Weights of a small mixture-of-experts language model, trained from scratch on English Wikipedia: 48.4M parameters, 3433 steps.
Below are experts of layer 9 (counted from 0) of a mixture-of-experts language model. Rows are named router (the router's row for the expert), up (a neuron's input weights, with its number), down (a neuron's output weights, with its number) and show model dimensions 0-127. Each number is 128 + 32 x the weight over its row's rms, rounded and kept within 0 to 255. Numbers have three digits each.
After each expert's rows: a language model's description of what the expert responds to. This comes from a sample of Wikipedia text that the model never trained on.

# expert 36
router:121167076159136108167083093166127134120149126159136083151085144158147135166141218047113121114121099143140069097196135081128124156136119093141133124120147097145089089105138144116156201126182158145197176169049227109079152110183121121135172102138154159091139084144099115149091102172088126115094114123078102078169125148111129148159151123130126149185084077198152089158111112138165116161149
up0:184097161118187132104192146185125140106210147157141105142185128157095132136122167133118096141132146121148133132079092197136138109144153130139118065174153110108094103112152053150140131074113124154142159137146127137083159059083128142158130093111145143198116150147154088037126092161123171075122134117140108149105114087188137072106166131185118107143143134137199166132113144138097066169152
down0:074133130169146141095086082130131081064131124172128101144130122097132093095119136149132088157137169106159156115163099147073122175179166144171128147102156147152097115142169207166112111124104133149126106132128081117200166143098143143151148064105068153174151150081125176168144177089136124135088112196176103128161154114138177086132090108106085113149093157145091162127136076133154218171096
Description: Taxonomic and name endings. Final pieces of Latin species and family names and surnames, such as -idae, -ensis, -aceae, -um, Jr, in species lists.

# expert 6
router:127140138119174090199090119139130146094135116137146163159104141140165136152110128083127110117105079158121063168100154168109113114132139105147148123118108101153072116111112140154142118141163189169136176141116185151134136077120143104085134097096206100165165142135132154192110093115134153125111165128112132133159161189119117174144156154135089157124113097153141139235080147125168072073128
up1:123122110130178109166100107142131079114117156085071152120110072081130136134132167144118119086180181195131114131189145112195113174107174099142106120080108158136122129149096101129113092127141160115116109156101133155125112144152089142171146139137138128184142132108169129160179077147064210108196146153128122181132157113127183151113151084124126056145132074114149145089122199133121164125116
down1:101132092089160129158103088151090137148170150143145123141170119135095141165153091119128134139098156087098043119174144147120073133129096077115147111128120095117125155146109119109181155127121134155161079115151141136120097144073124067205133143113131124153123169137149112141127159154144084072136139089117106210117118107122155137115144166119104150041163092124159095089128135148130129065078
Description: Mid-word fragments. Word pieces inside longer words, mostly s and endings like is, us, os, e.g. in-s-ulation, jet-s, cent-ri-fugal.

# expert 21
router:156108091168206093139120092125079114127159085131095070106116142152188100122182139075129121089077057114157070098162141110200127093090111152159180121115211140151093116099099148147147146125142127101180162146088117132077139110193079139156147142118099159130122154158094121119084107107139133124184201093084160151127185115096171172119199181103138128097098128134088184196119089120150166060098
up0:113126134078093153088142091134180150133166103148144111141125107112114109125106183138162070114105139101084141100129176122151133188114200136137195170090107123151156115108152151096099129085115119171122127148088085138164105136139150103130160146119177108146128123068118152153133162108148130159145148175162084200143149095127170154098188142170059099147129115082136130079141145134140111082145
down0:184183109160125136155066138187123138087115087174099156136084151118117126141153138144141137114088087125150103131164152180085078137189155032087099122103083142163118171056153166153102129174095102072126121166122145101105135101161179120132164115132103142121068155129086073158097141179117168117157105115123147055162151135128116109145130098141168132124107101125105116166141127083104142132129
Description: Elections and parties. Political vocabulary in election articles and result tables, such as election, elected, Democratic, Liberal, Assembly, council; also pipes in vote tables.

# expert 53
router:181075076131107151109081073177121137191204102129110093170097185168142078133132180078146107089111113075114085144143142120165141114115176077143122141094126097165075100088149100101107144184089114195159120100100132098190168117183106100104159084094168070117157159095131130120162113124152153157134141139152089147151109152151134143145172181130137188168141117131125214127147093135156140102152
up0:142142114126175122198116185072071130144118112192130108123088112154130135148116131119118116109141126187108091108074144183126101120118125158094125099115153169101163095214104135093085117097095113159067108084174162098088129093125128107178086151140090122187109161089063148147105101111145102117100123152126155151073077136098094142136087107151074083129161105093040103147108120174213172174057
down0:145107087209116153050174149108145118155109122117139171141135167078126182067176239183100139155103120141079130117071119118092136117158123153169068174138121169165109140056143110174167091116154187140177165114122181195126092142130114112111171128084111101161205132155098143130122099138145126148155108140139141136133066110124100184129127159101128087083136192148120158131106125099053130164130
Description: Prefixes, hyphens, brackets. Prefixes such as re, un, co, non and pre, plus hyphens, opening brackets, opening quotes and line breaks.

# expert 30
router:162113081149152115162119119131169085169178109123149070165140146117149079143130173070147071100146126181146066172164145129113089138136131109139147169030169059117091128148121116220125155224126140118163104152111117112111085118160102113145088062129094116118111149132135138208128092166132126112107189119083134132123205077143143106141113174137171154140061172095147164145118111116174164124099
up0:141051100129177089139093130127098091103149154101147192075156084131084099139123133165096114156089126152095143142145105111188154072076105147138155165122153093128184098152166150186187149127098139102129064135141131100161089183163183121156158141113134119122152131079104127127055111072168138112162137142093107102169152080122132083118147101130178147072139068112155101186102191128109141120160
down0:118160153103145137160162111163133158122150134138162134187156129123073109112165071129141142154129181178082110150116151095180113108104152123149130105163090096116118152162143170137084132123147117134072165203124154108103215117166130140152086166076147096146099126076112044155100087087134051172109159076104117098101153102111182019144165122152106093165128116082117129149147116171124096164125
Description: Sports tables and categories. Tokens in sports results and medal tables, including Men, Women, Olympic, FIFA, UEFA, goal minutes, and club or player names.

# expert 1
router:168074151170126076127087090163144099174163106121134087171161126135155134196170137125110128130099097148150075147136196106154097135093154035137112136116111105136085123104089197184042145167166146128151143151091167144155145082079125101130139167082133145133159075065146117178101136186166132058149159114127086116132150169171162131125149111108130149115052094130090144165097092122185130094121
up0:137124148081115092113103143156106127173113105158164159147050115138162150130174169175177138109101136135137159136156131127168125071172151141070087143104137102084095118140118149173118170141134170130096109208148119142113139071138131045121097104132125126091140118190133081155159091166145076118120079047083157167139139143190124196118116108116119172133153105101144086066064093114165101077199
down0:106103195149156154143153094100154117131132127158165063104186121114104122148129096153105093149093180143083122142153147171104161166160060134120126102095127120168091127120132101192126164081104131189090047193106127105187129148188147119101177089125140080118116140100166152103146120099145142134091195095139157068087119093107152076149071103124138117120155163180147168184127129077136126119111
Description: Military and vehicle names. Tokens in names of armed forces, aircraft, ships and car models, such as Air Force, Royal Navy, Chevrolet V8, McDonnell.

# expert 0
router:155123134141101164156151121164114123114166060102092129151128136184100141196126120105150154110090114151084105123173096114117138166141171179134102150124130133133112122117117191191133140128159172093177191115079175113140166094122104060154197095102098103088097135061133139163157115121182126088121124134122066124137170132132152099105150193099124160088100153114070142145136132087179159108100
up0:106118174130082091177131095163125136115131120107164170175120075160122171134179126113108114138119140171114115177152110139114094178156120132166181111097136193148136097065125158130149155142156178169106135160053105134154138129087120075121060123142128128191144134114124079124165204135149145123131104133138105107200118131143135123142127138134115095175102155098136208146126135154156095087119
down0:199181146100105148163139220123129183130154143102143064109072152155127116160125096110072204137117139154153158134150097084130150127118103098103099076100106093140148129129119141112172144102154099166175150109164204156188173194090113135117138089143131167113109155113086074112142150127144146178138064114129139159120048131092144068099138168118103084146159128108108131140143120120086214123133
Description: Awards and achievement words. Words about winning and honours in biographies and award tables, such as won, received, Award, Best, Nominated, and the preposition for.

# expert 23
router:175132179175161123154113078098077142149144135104140124150036135151143112192152227088138076169130130148076094194169118112123100070087110134159183121137159083131126135073124170146114159171152170113147104166093131110108127050113111146098134096120116105184128076137118090135095115152140134102142163127128102066180120133158127150143139152138104164142084077156157113172112159167164088097099
up1:138068159159075110085110061152122176093170148117119115178101138113098103109144125133151115229057181126109131188125087136142168091103139124139175175130163182169118088100196182070104130113149144116089150131088112131060124102128148129127122109065124136123137118162061126116153113099085126118174104150141114082141103096118194111149113081141129127125082123128118069071158187144134120103049
down1:102136122165158121128157164085122138117062100200184132140202145181078098131172145131130097143131137100183158120092106074134120163164177116101139179131106151136133100106099091130183177169145181148156125117144133082132105126111097146154118086174128058193126078123098182164108037113141150102158154175153114110125167138153158144115137065117153133096113135184128136114148093107156127153097
Description: Foreign name pieces. Word pieces inside non-English personal and place names, often in sports tables, such as ör, zar, Sch-ni-der, Esp-oo.

# expert 58
router:137110149149189141151108110096105126135120064098065099152139107156104102141132132069129159131139099144139106158172114132127077148103117163127164130095162144158109109097063235155077154161150148162161143160067189090076158099172133152123132172115115143110122099088103109109107042106156103098171163150069091121109206166119140122128107108109150127079087121189131133184178119117109170132088
up1:100144124108168125152130119166129130122109089144176046113136123131131077194110104091160171180120149072076141057130139138133107047138114152163150169148194112088145147096143090110147170107131128104156122128147110113094139107109122103125138138071162132179132139119106161109121140190120118107110171128076068139193123155099082161085139127183118147137170108095117113174122102146139127135112
down1:109149120120054121045149126141096152182094130119152124121110113136114155185131061110121128207105145100097151186085108159160137121079102159131139125086177085130088075134185124099079183126115092141172124162117106116142137167116183114118115189105071150103116177108134059081088150150136073093105144089188098129125144127127187139140179129100129112101137115141084149126159136104111111110175
Description: Possessives and census terms. Determiners and pronouns like his, her, the, their, each, per, plus demographic census words such as race, households, Human.

# expert 41
router:184091081152116137183131108131075113122188086079125112161105150164187102147129135098086048143107057149158137168152119116110123113128149104147182085117239070139109106124092151132115139168176153136130139124132143083137141086154121140152121117117132154132126092104131110159094100126143123096162167169112120149106145125158182184132078202120198088125114141106091156163115142127123103122091
up1:122133138095113194117157067149146149135094127033116130191090052172052143180095159169158140132121113123101143103147095083119105150130160164144114115155104092142116134135142107099126103140190106144122166107104149156156170184143108144114184186128127155120163124104118127174109079174159167166157137107090109148159158149092103139157178156124111063116163186130119205190157143127177080115142
down1:132171134122140069119119131114135160108133158153157131105153137111122099177115109176146087144154065163109153085199175174092084146068101184121181146137137161142167124089122109162129128163140145169164136135116120123099194161095153133118101128122149137167138089083119121113162153137131152113089118116145169122089155129201159128164101115092142074113058152126179081103091053094138072150104
Description: Sports competition vocabulary. Sports-result words and the tokens around them in match reports and tables, such as Championship, Cup, won, scored, final, round.

# expert 27
router:129126115174139113137150145096171142107164134093125099131120169176144108168226182108129143136084089142142118177195139077115096129141121146142188122187105183079097110111107178095136104161085171128127129117066148067086171101075084153149108080158131114172139064105067130155103087155133134095120162092083113095154174142201146165152116138192171139118084103133137123140159127191165124079135
up0:169104063148109136146152080129097112122104087146119154107091146128142104143106181191155103135156108092145123159141184113141145066124078145109141062118095163135092173085139170140142104145147100151122160081124075124111149109130146106111065107094132123202105142119165086167152147077102152141146142144166129096115133148154097146135088142116108117181121114141120168124114149138186164081140
down0:121117124071174129089081133140107139105116120129136201049085146119080179121125163077069103150141104159067087102120113130127094105142118149125150123160135137107162094158183097074126125089124144096133107191133082136106216143091148110112165139093091151092143169149168124150189144150184163149136141090113116141129166111108172163161166143137071155139154116114088145160106147141083149115165
Description: Personal first names. Given names and their word endings in sports rosters, cast lists and tables, such as Robert, David, Erin, Ekaterina, Evgenii.

# expert 28
router:133113134142113121175085066105124120126160109127102121182161100177199121150151136148126167089110099131137058198179186122130131086088109170138126154135175076148117113132103133098108151207194102220191127076085110061168112102152075141085192133097126177153113143133095097135093108145171101064149172145115082081171138154168138180072113170136171129075090094137124102171147146109120112142147
up0:120145167159080125120098121167128161093090131101141102154176093191147085204115121109078178146109134113120111150137129079136125102085197148086117126168154144107141089094142125138095130167131100120160124115118103107138102108156100122105144098168123173128133146171056076184092106172157100141085163169112097099154113160185101083098172126131132140083128101129130134119186142115176122155176
down0:126139140163106141111118134121088105076136096112133151102106094109129213155114138100098170106133132133148181090087142074126138083120119119166145104077094097124101079102084124168120085151107119077149164112125097089195147171158087141138130145163095154149091076177162174168181093168105138131059077160114160090162188117098148143143127177115120095078110116086135145138087174152091160145177
Description: Word-ending suffixes. Suffix pieces such as ing, ed, ling, ation, s completing a word, often in song or album titles, e.g. Kick-ing, Smok-ing.

# expert 32
router:121096093092153096096123129124106124094136107130069077129141132147105071206140144113147121096121096149185126174144119092170115077096108154112135143133141088156062182098144125143116194114166169130124171101143133114126169163139116190144148172065141095110139086105075087158066107164104118089147143119103111124165149153175194119128157116111146167119084110149105120109096174134210087146186
up0:106115140084152135137115158102100163175150182185152119168099186076169112136125126187117134108152089139162048141106142140045104141120097140120123107184102105047152115135106167156115056171160194208099116105132148109131127087123151112154181074173162181147090118138107180138148108179060156157155103117150095128090156157099128154122132102177085105111141145121107117119137167124144137158089
down0:109097120068162138126123157137166101035066124163070131066136121123167106130066133164094197069086132149143177183180169097122115149104124158116150066110123080085161151061104140190094168137157145107179166117115108134179083138120077131099144194147117122074095145140119112115151128146149166136109118138178131139082108120153117141107143161115170105137143167104121101081154152168141132145134
Description: Non-Latin byte pieces. Raw byte fragments of Chinese, Thai, Arabic and emoji text, byte-order marks and coordinate degree signs, plus nearby parentheses.

# expert 22
router:145064139126145131148144079157055140155135117121118088176149180205175082192138195065118101136098054118140107135171137101148105060130119085193125097098135134125016099127098128152122105141109151141158147133107149112090167104148077186127148110105134144078140093143089131177133067122144172131163134108126140171130162101158125121130164171152155177107134110075107191174124104104167121124118
up1:088127121153124159182089151117080140105152066133148064148106064067112052052124139090099137146132120134086121155130105077101126104098143145187133150173144119191114153147161188130140103139103116103178140113169155168165141130095067159100156154098165191165148119076153140125155084110132133188098182170164187101110120136121119118046111089122158123118110120135115122150109163170107144133136
down1:148139119112180136132137147109125070063108118136078157099128155089099100127068106058107117061096120063137065128111154078147124164117162097135131155095136105121159121165100157107135220059143109108116080096196110097118105163101083086151137152095128167066157126133071124091126195112090122152157204140192153165143086083122137099139122109136147157129128121123093213147132114096081151107158
Description: Numbers in tables. Numerals in statistics tables, measurements and coordinates, such as 0, 1, 6 ft 4 in, .445, percentages and vote counts.

# expert 60
router:146123113097130154136117086193134118134154063106142091139146139118215086138164154139123174104130126139168158152155134149134128086157186103163161170150136075163087104122133090155089155125095138186162153162133206075141090066105109176137160100070192151117141107105117137198130080111135140089136129117073136108125137165121131159148180171098138145131056133116112151156165161114147106113153
up0:131081135115167064129117132183133178141079100160124148090054140173163157101169145130127120107067096124091168053033161077109134123144135085130105108105125142172114193179101175177040135114091109137125144092211168144169151092191156101195154145116098158124135111100129119150135148149141170138143087132122133137110134130118164126094076110123062094162076097157151091182133079103148145096160
down0:088132126165148118099120156079111114161172140096174159133151196208177060181116156129108094118096092170081140095104116123122091139183135197097163136140171103170100100110101176153144108150079124074103102140146110141114082149126146132120145117138098157089121163098111152129051129169108070198175115139166134130115136107100132104109134121141082141128155082151179117125145120105139157141170
Description: Table and section structure. Line breaks, table pipes, semicolons, and heading marks in statistics tables, infoboxes, and section headings, e.g. Personal information, Pld.

# expert 17
router:181147080164166159118120106162141118105164124079104084131151169154152111147121162118109090086090113120122112126159171091141105112085158186162169095061186102107118053118107094149119197164150130134165122140098135049148165152069176109077116119130162152117151145036084166132102142118099147100151127086129058108116132126132134150124176139145190189114086111079171093146146132091143167102172
up0:098142135138086083118120100132114159174139183123083153162125083099161107118077189135081111094125118105091146169121152122106127107110058158116125152092174158095130146095169092148134169131131156142113171129095148075144139149104072140079158079060135145129121122115096142135151143212147120182107111181181058175111099138189173110170074150134101172160114135120117075078092093201193121123128
down0:111136113119079102144125095139140034082174148135127154109084089077116112139079132162128112191164127156068123148074130113157047159159167133108133093095140183156127157146112102164169119128125067134103143111116158186096150101029201062172142180102160140225149124072073110159135162145116146114103125097122123148080160105116133051112162121083118115126126106119153118129173110122121187168136
Description: Foreign articles, quote openings. Opening quotes, apostrophes and Romance-language articles or particles in titles and names, such as de, La, Le, El.

# expert 38
router:157065124149138123106088102122150135114164098135076086141108112157151122136153145114139148114077079138150141194189193089147122111102204130165112118139127140155120081123091149140058104122178154143141154149063119114105136081155072112119181106144099075161105127116067114134166069117159143096089197087064136110131144171137201198141165178167163136107111126110162112137137161129137128130117
up0:151146115096097157179176101133118118114114143197100139123152168119115136137086121096136166140187119139111063195140185070177133101114088162120123076088082138110160099066100124127115087119115133161129113159208209144158151135124128110134167161112118152126144073082154127088145144111120164182160170091147139177128154145207148102130147156143089073114134182167111142153130112084216121160128
down0:122052145134155155070121103150136133127107122146114110065142158115133095156095141117131147147169109176153143176120136152074154137072160095123133122128162084146170157173136137120223112147119107149076120097121102107049153120115077144116049116100085161156108088150155074137114093098129137108126154138109133156160116113068145099144135139183121060146165164031102110117118090078119127137098
Description: Country names. Country names and their pieces, especially United in United States, plus Kingdom, France, China, USA and Iceland.

# expert 3
router:154116099167170129120116037105098114116162078178127088146164152137101047121138150119180108096074102117131057154173148136118164164155132142098098131143140115150143145095152202176141133147176132154176089148112193105140204140160128169112156092120131145160203069090156143125114068140125125112142112043132100117097168153182153127125148116151146126130096112117098173126144129114092118150108
up1:151088159154116105120159107132146124161144133106127040097165177129107121072119199142077074086145100082070126142100135106117121101116111086097108147198156104155169071163119159197103152188085092098118113128158132124186116157130169154126127097114145124102097118099142126178101180153173093092121089113150108152029154151135103109128147116112112146105098163117129217131143173123143102124078
down1:151139111174163115127042070110089111138095130175184055138100143000106055141097104129181107124093161127114176147174149146114208136113055107108171080110111133136103150114148124074174110136151135123130131111167145145099082161114159112171139140184152138136145117123188104116168085145155103176108102166126107149146142094157133128117093147128101070158129122206150130113154076129101090143144
Description: Pronouns, all, not. Subject pronouns and short function words like I, he, they, who, all, not, often at clause start; also capital letters K, V, I in titles or codes.

# expert 34
router:120086093155155140148115120200085094160162070118126103126130137167181079123161103076090078142068085132192081159134144119166119088138132114130165167098115114158094144136100144186091103144111087187185156145113139135169142121181144115098197124147148131076128132101110110217139140190149123081148116114168137074142173147164188152106202132117159098097079108151109135149152115075171105075111
up0:168108153137168188120100125160175135187157092116143144097148172215195180177185105129178146142030138078103139049221107159129137088177082116160128157214146041121142125125156144112139153160131136131117145135141124182107140149155137114122124138131146089128136056129146132152106100121154098122179125077124125112148126113131125147168153143119093097121121117140081121146209140055100099102115
down0:160146175139131118147124152128139177121159119096162107115147126107116125122104191106054137083123130118105105125120168163078120147085108101126130113115155153112125113136128084097096082077124126145112073152109142163105199088197141155098090110124137089090076109156154142091106141190118118123084086148133073117101141131150109166091120099098116127152134174187137174096116145115178090115114
Description: Years and bare spaces. Four-digit years like 2015 or 1887 after in or table pipes, plus standalone space tokens in tables and lists.

# expert 25
router:139107123119173150155097109174108156154128104109078130141130090133131119145174128100171110063047098128103092163140168089151123057064135107134122082115098131111110134130101134135067160178198121211144129108098140128112154091165153094145172177126108182123116138077086146142139134105181117097175153171084120061169160131125142162140115164123164143079120094102114189153176101126147148138154
up0:136135123084123143144128111145111126108111075133186138159136066153160113130151170078045114101114075110122125137146109080129105162097084125167105106151113119116132156131140123099116121136155140197145086120149088146116159058155074179111144109150178097175109161159103123083151143169121161105108129118105122150169090102121113081123102110152124084097113090078105152056142173162096082111132
down0:083138110093129122119173042213088131108066078080118076154113177166097141080171152159140107116130088107081115114132095094137125138116157086156167153127110123112103164137157116137100178099079176089147151124192080132161164140092100131093180146107135120139167156136125150117126127116120144110131089135155097138161167121128085111153131103174182090123123134162059149177073137138136105125172
Description: Common adjectives. Adjectives before nouns, especially after the or a, such as local, new, political, Historic (Places), and suffixes -al, -ed.

# expert 44
router:114091119102181127110152040164152172086183105101081075114089138178174148113154149138161115142098094081106087174136170117137091082132111101161135101135152138142094125117100114114126158181203085157192114162097161127125183123150114096145188150076093128125133096085132145145096127086127209082137167133113106102172174158098188165088113142076164122084117149148107131117159136115123162119142
up0:136101132153156126106099128145085132112220073145111105098188122113098101159106127078128115180137045162124115122134147116187107081068129162172091158153137144133169223114159137151101129115087084058145121129188112105169152139104101090127153137160078144180116137118136174041098079147180109133158116125077089139152118098139170077149134165176117155124131074146093134159156166073115153143117
down0:145157095152108138125123093088167121149131167123135147179116140164144159152148073097112115135077133151097127147119118132188071173122124117080174171165084105108186055116126173128116139141120150151154118107162130165100136122216152127145099156139171171175116091157116122110062137170145100168090126121095166108125140095093155132081103083077133086080128110144117096180079188122164118132116
Description: Copulas and predicate starts. Linking verbs and articles opening a description, such as was, is, became, remained, a, also, often in biography first sentences.

# expert 12
router:139110108163163110153067105108090122098196103112096067135144125138210096113162126093104138104036120139104118135168177062163125155126131112162148131124138140140094138129089170137096211119175169133195157170102155095099171103132082154182176153116162111115103121088099165178092062157110137107123127114091151105139171156184167169137165170118158131095091164158116092149106132161161122132130
up1:119183123175082130126080132104119121107083090073151113128117099144123140163080093074124162117188130138152066141134174101149122090101077102084144102130126140156182133153061091158108093128181127182144111093113103130138230086196191084136117067109120113090127136134178132209136108099135123157114201077133134116118130124108131097142135109123142153118120137146094116068150116126214126117124
down1:074137086153098118107228092080160141127106121119141064152125137144130084216116077136121142152113098180148094098095170086083165083142147107184133160111106107135130090160130153151173185139132119085138164142111095117070183058066146104175144135144159123154087138164162126098147163202089162171164111167078096143100100107092122117150127082095082138144134107126173115152091165088129161135123
Description: Clause links and punctuation. Periods, commas, and, with, but, and verbs like called, using, allowing at clause boundaries in running prose.

# expert 48
router:098088147208125143077088121201112145156173113096107117100133118185161142122110156140175139059105136108099141149160170122179091098098117106161138130046143107182111131069116135132073123140129114162169133116144174100065206062110106151140152100082127134125185124169117166157037111123135149133151157083084124125149146141125170141096085184087114171133112098121071175155131128180202154095143
up0:153119135141156142099129198117133168123176114093114120164159143116117126124158173111103141115120128156109204163099131155099168117090046142138139139048089184138152145151069215117116128132119156118138128128181108146172137113160145105128094106144158077144130140151157049108129093149134152155108137130137092132156129137139128218023147136118167191147128120087116056094185123159221155120098
down0:097145099147153140156166067104144095142041165107113126115123095171137123099140041165138107134124183121145165136158139114136079109142135119139209145159133088148075159157105124153081175104135097135129103125101090088112084098068140112123076097136101146152108127099112146125100129142157107116169156085091150112116165108111126082186094143117092061093142088114105137134056142135129161196131
Description: Infobox list markers. Dashes, colons, and parentheses starting infobox fields such as Coordinates, Population, Pages, Clade, plus hyphens inside compounds.

# expert 47
router:157068141137156156118109088159104130145131090098076071131074121143171174106112144140099129116110115084142083159176126115159161148095096133150131139113146137131134137068100118147072143168155142160144128122137205096139171069157124126115170124100190101106123151083107119123102138100129123066157165124118103049127123100126175174105184176141167117169080068150076139172117135163155130174135
up1:124095142116116179169128132169093158116139114202074166155117086110114130130153162072142145163082113124151128117131149145182141115118133130154151186137114141111061146146161173129052133125120169140105057140138156125136096097174134141155152141142127084167126188200166117134134115122106078077151137080117117187019149143122099132170135162105116157136123159155215137123151114152193073094131
down1:126118162126171120131149067156138171093120115135160144142175103116117105172087097132129103144056124072146124125063154138176135107129111113140119083144119159151166112091103079139170148151113143126066175137113083156104132185118149135130111151104189188078093145119127082112111134085117156143137117126066137123067094149105048079149148222110097115146094173133116020157158108140018128083122
Description: Common noun/verb stems. Stems of ordinary nouns and verbs that a suffix such as s, ed or ing may follow, such as tour, fire, apologize, tell.

# expert 51
router:204115144130090164137147117165090150090194093131084109110107112165154143160149137100120131121138111097081069170131165129144098116128149079137202106108109099119118110128099115094054181142149162158170119149127097104141159166133097124090116064087162145151111126044089125157116075110135153115167224096127085151141192188148157121120108135066099137157058151130081124128107115152152152128097
up0:172118146100110160084111124170068124175120067133143111173127129143156128184163147115121110127100063055122109074107142163139171142119207100131153110172152150100125162124086099164090171117129164131155164215161087163178131162155180113104124101094138181109102132148108114090141073105087213110154120116098125109165131070158118108144167131123105133129111119080155064153118111105118132096098
down0:144157131117113150080115085173065073150148139156131143166184110103167163105145143115081187127120160083112124081127126134142132166105122141120130075126145147180101066099071167085145208116098079109064152099178116187152077148152172117140044126152112172152144091138114093179197185159147107165156140174126133132150131133102165128112125088188103139060157174097129130125167117105106114130128
Description: Music and articles. Music terms in album and band articles, such as vocals, guitar, bass, drums, album; also the, a, commas and and in lists.

# expert 42
router:127118100150148141120100088179097136096176096096117098151127107150170086173140109159116107147085111090114055118210155104111124137044140167151137111098182145157120155101090117128122160164181149114199143122078175126088151114163108098081152166089126079088134135113120127165102123115161138090107158124068107124137147096161169182168098137134174112148134134144107122176163190155151151148126
up0:117133172094117106085107121131158167148184167139121114100140189165156084137111137094136100111202024117132111137141116087115116115107140121168125128109171114107165134075167061085068157162193092120162069161146130080080169092101114122114142177057117169115109187161128130182148126064134153118215152082122097062135123112077125106115111110174082118149089129113082116072091113232145168097170
down0:125122068148143163109082105130178152111155160134130143148074108110081065122130098159179101094137169151143160140122132117061124143128135153231089062100125098104151169074106127149190130155135133134096169140139051149101129182059103148186110133108154111093090122117094077112103193125093137104131138105121126120098082136156129136138137180071081183175167179162103136115125118125134151097151
Description: Beginning and change verbs. Verbs of starting, continuing, moving or changing in narrative, such as began, started, continued, moved, returned.

# expert 35
router:128081124149180115121076109160184121102165116115122138132148133113205053150166111083133073079091090125139095164130191074118136105119158140130119105083182095146143122091123127121097152161190149181132114116077110110153153134145084124110162155119149084153165151067131155148116071118127183118146179109101098128115173129122140117107141151140121131069149149137113172127139165130186172078173
up0:145148161136151104119106138137130134142118138125146120109086093151200155134116106115143136142160103095144129142101149126115067113139125102144118087190118162127061103139094180074103067171125166168094112174157187099133199137133075066159100132075177149186101171151123133139173179070140087153091149091114105126133113099135112144180149129186088107078081117119149116095135076131175116066116
down0:100139132128067092168081097079146087137135178174136101172081118160119169104113151131144115097162143083117165141133098140127074143120149095111114130127072184119107104117079110141185111110135069133109126114144093125121110144155119223089106128110060134100112139146175150137146107147092126116163175116113199125116132146177114148122157078172172152053167166079094099083168145124114200134222
Description: Coordinating conjunctions. The and, or, & or commas joining parallel nouns or phrases in lists, plus early/late before periods, such as agricultural and biotechnology.

# expert 33
router:182091119127121106131075137158088141123123106152144124130150200163133098139175131103132090062112133131104066178155157108139125070104119106092087140131137137087109157121125180217094163157141154164132128096068142116139182072186136140110181136057123131105094111088116106133074081137187180128185141125111061104140179101116130162127092127139147154083130079138087140146125087107161161115172
up0:156070135065120101152097089161077165126146100169149128115132128128107115182168132140158191078094177072094122166123076132143105164093124119144126098064116092123163148052104133201127188104211126145149068173102106106099126088116099120100183056136199106105162131035130088114128128126120106136170151177118159136158108095150082149129087082083129174106191139074112131149122105122165171146155
down0:132115110116103179178136199153085175118061117134054125193098115107116107111111088139103106114123132107076167155126051114148112160131124082160176069142094133161143101162129138119110147116122157107110123081093076130086126099178135151165131183089123152105193179119155137154172104175081135160121098146074143177105106114163136165152150146128102142135110111163140138133091148193141128140120
Description: Numbers and quantifiers. Number words, numerals and quantity words before nouns, such as two, three, several, some, many, 24-year, 50th.

# expert 14
router:088123125191137097160130137161088116053154096149101128132127121154175133149190105045119056133083160119133082168174134114114179121079142134145151117099164148104130091065065177118128114147217158172164137169124135085094154091150127168100136099088113082134163141114113184146126061144151151114158135114153142065123155126153191149091129176193173118130090103103133137129124180136104156109100
up0:156129155111140134156132107080133140093137078149157164146143101165170160104188174109106119137101120136154167149120144170119101151116052065097145096088148157131163080113079131133154088122127084123142178061128067108161125120098139104091117124148158119065089116103117145156125107133168171114105127139115153115115129087119121104122058111117115165183163118148175150178180131150127151169135
down0:218148084107143114148097129094111118146084145127161173129125152144087125177156125114109148130099146144144146132096139104128170129137134135112172097056137122145093101068140116149127155132167105132124177116105108158134135129080075138115133151057143132159113165172111047171224127130117144117075094132081136180123171172185072118133122118166128133148084117217139064130067187123137101158129
Description: Particles and life words. Adverbial particles and common nouns such as up, over, out, back, home, life, death and died, often after the, his or was.

# expert 55
router:132101101134159080130095097118079172084153126115171108167149118117133115131164140137153120092143137067080094194148121149186131124091197105156170100132188120136103123130109123110116155116157152161163101164104171145096150118162107163134146090081138091135091094106140079135094140145179158076108095130091086101094137125177130148130111174127102177156096098185154139126124122160152099066164
up0:118162149143131092032100123156068113142061065126162074136089126131159150155113102131073136085070116114078128154130127156146134157181169108111126124109122159071165110161104196180103173135116132123094128157107170088062158130184134126112158133105133113119156126098145166137089120135120163069155112143137155100154091137092189140119118135182138151166061123127080170082087085174111076091189
down0:143127118123122160153089112107132176156170155088151114169154134059110109087089177123114097035162103161105122151104133122109187221109152116147127158128144132111146144084129143094123148142118157087125096099159131104189076197081106112126145070179154143114117144124113134093116167106061103137071143095154117144124124148159127105078110135144141099200115144154123150154128156139089089155144
Description: Mid-word letter chunks. Short letter fragments inside longer or foreign words, such as ju in Coadjutor, ci in emancipation, ca, co, tro.

# expert 4
router:178087102157132100095142118149150105141179085119147155111100144160182125111160145099145143092108105090127140153144136087137153120099089103150165129073175162161074112121096164144101173109148132127147196115092148129149191109109106115153131118136110130163158139078025101125137127064091126141175120129100103063106155129124128151134118155184172151152082169140129118121103123153157114155109
up1:121134126061156142171125108116109163102145120123142135142165143129118190190140165110093161065156179126104150142134112082113153137103059120140170147131167172172097082135167143146201104108141166108125069109100135115126194190113107105164188092119114148174138097081140144154113113179101117134112137140043099171138166107143166170103114151129082090182107126080072173107132074152109144087160
down1:111146130141133097107153152106102125112114116109081099115217165081101181152137129132096180130089129108077135143111096114126154161157181117136125155134121090122135090173127152078156154122124136100142050132095137152116208132080111177159124070102162107100197139142122127140117118079116093168114154146150202131140101113112141152099115144121108067102187119061153139121162082140102158148139
Description: Agent and credit prepositions. Prepositions like by, via, under, with, and list separators in film credits, infoboxes and lists, e.g. Story by, Narrated by, According.

# expert 13
router:200063109157204114144116097155151095144141108123077096144122150145154098131201097138111085114085117080077148164152145147142098099103126069118123128098152111122110074091087112107091209157128133183152184149065155113080172081143071161101165151108137154170130118103121111142098130121140163099142145140139119113144134165156155164121131146103170146112122162118088194163148121136136119149143
up1:127127201169168117107162162102149073136100143111104137154147173128128092156152100127148181147182189108121063120111134129125151150168126114140099112129098180148113142073091155137111124096123090141156153126112092132096111163105106135137167111170141038108119129168113122124132195183141129115154116117065029128110110139094156136129141105178187101161098151095165098114148093117168116151155
down1:152114200150134144117151112206092165134110168139130101169119113133104146132131085139105188085086058123163144085196132126182090122114091070173116124121094085085103064156161095118118116181173143142143166136118086161113094138121125121146120195087123100151087088111216108087144099111199153135075123133091111122094064128165148087143156186121143098113142150133131155123171126108078122119104
Description: Articles and auxiliaries. Articles and auxiliary verbs in running prose, such as the, a, was, were, had been, could, after prepositions or subjects.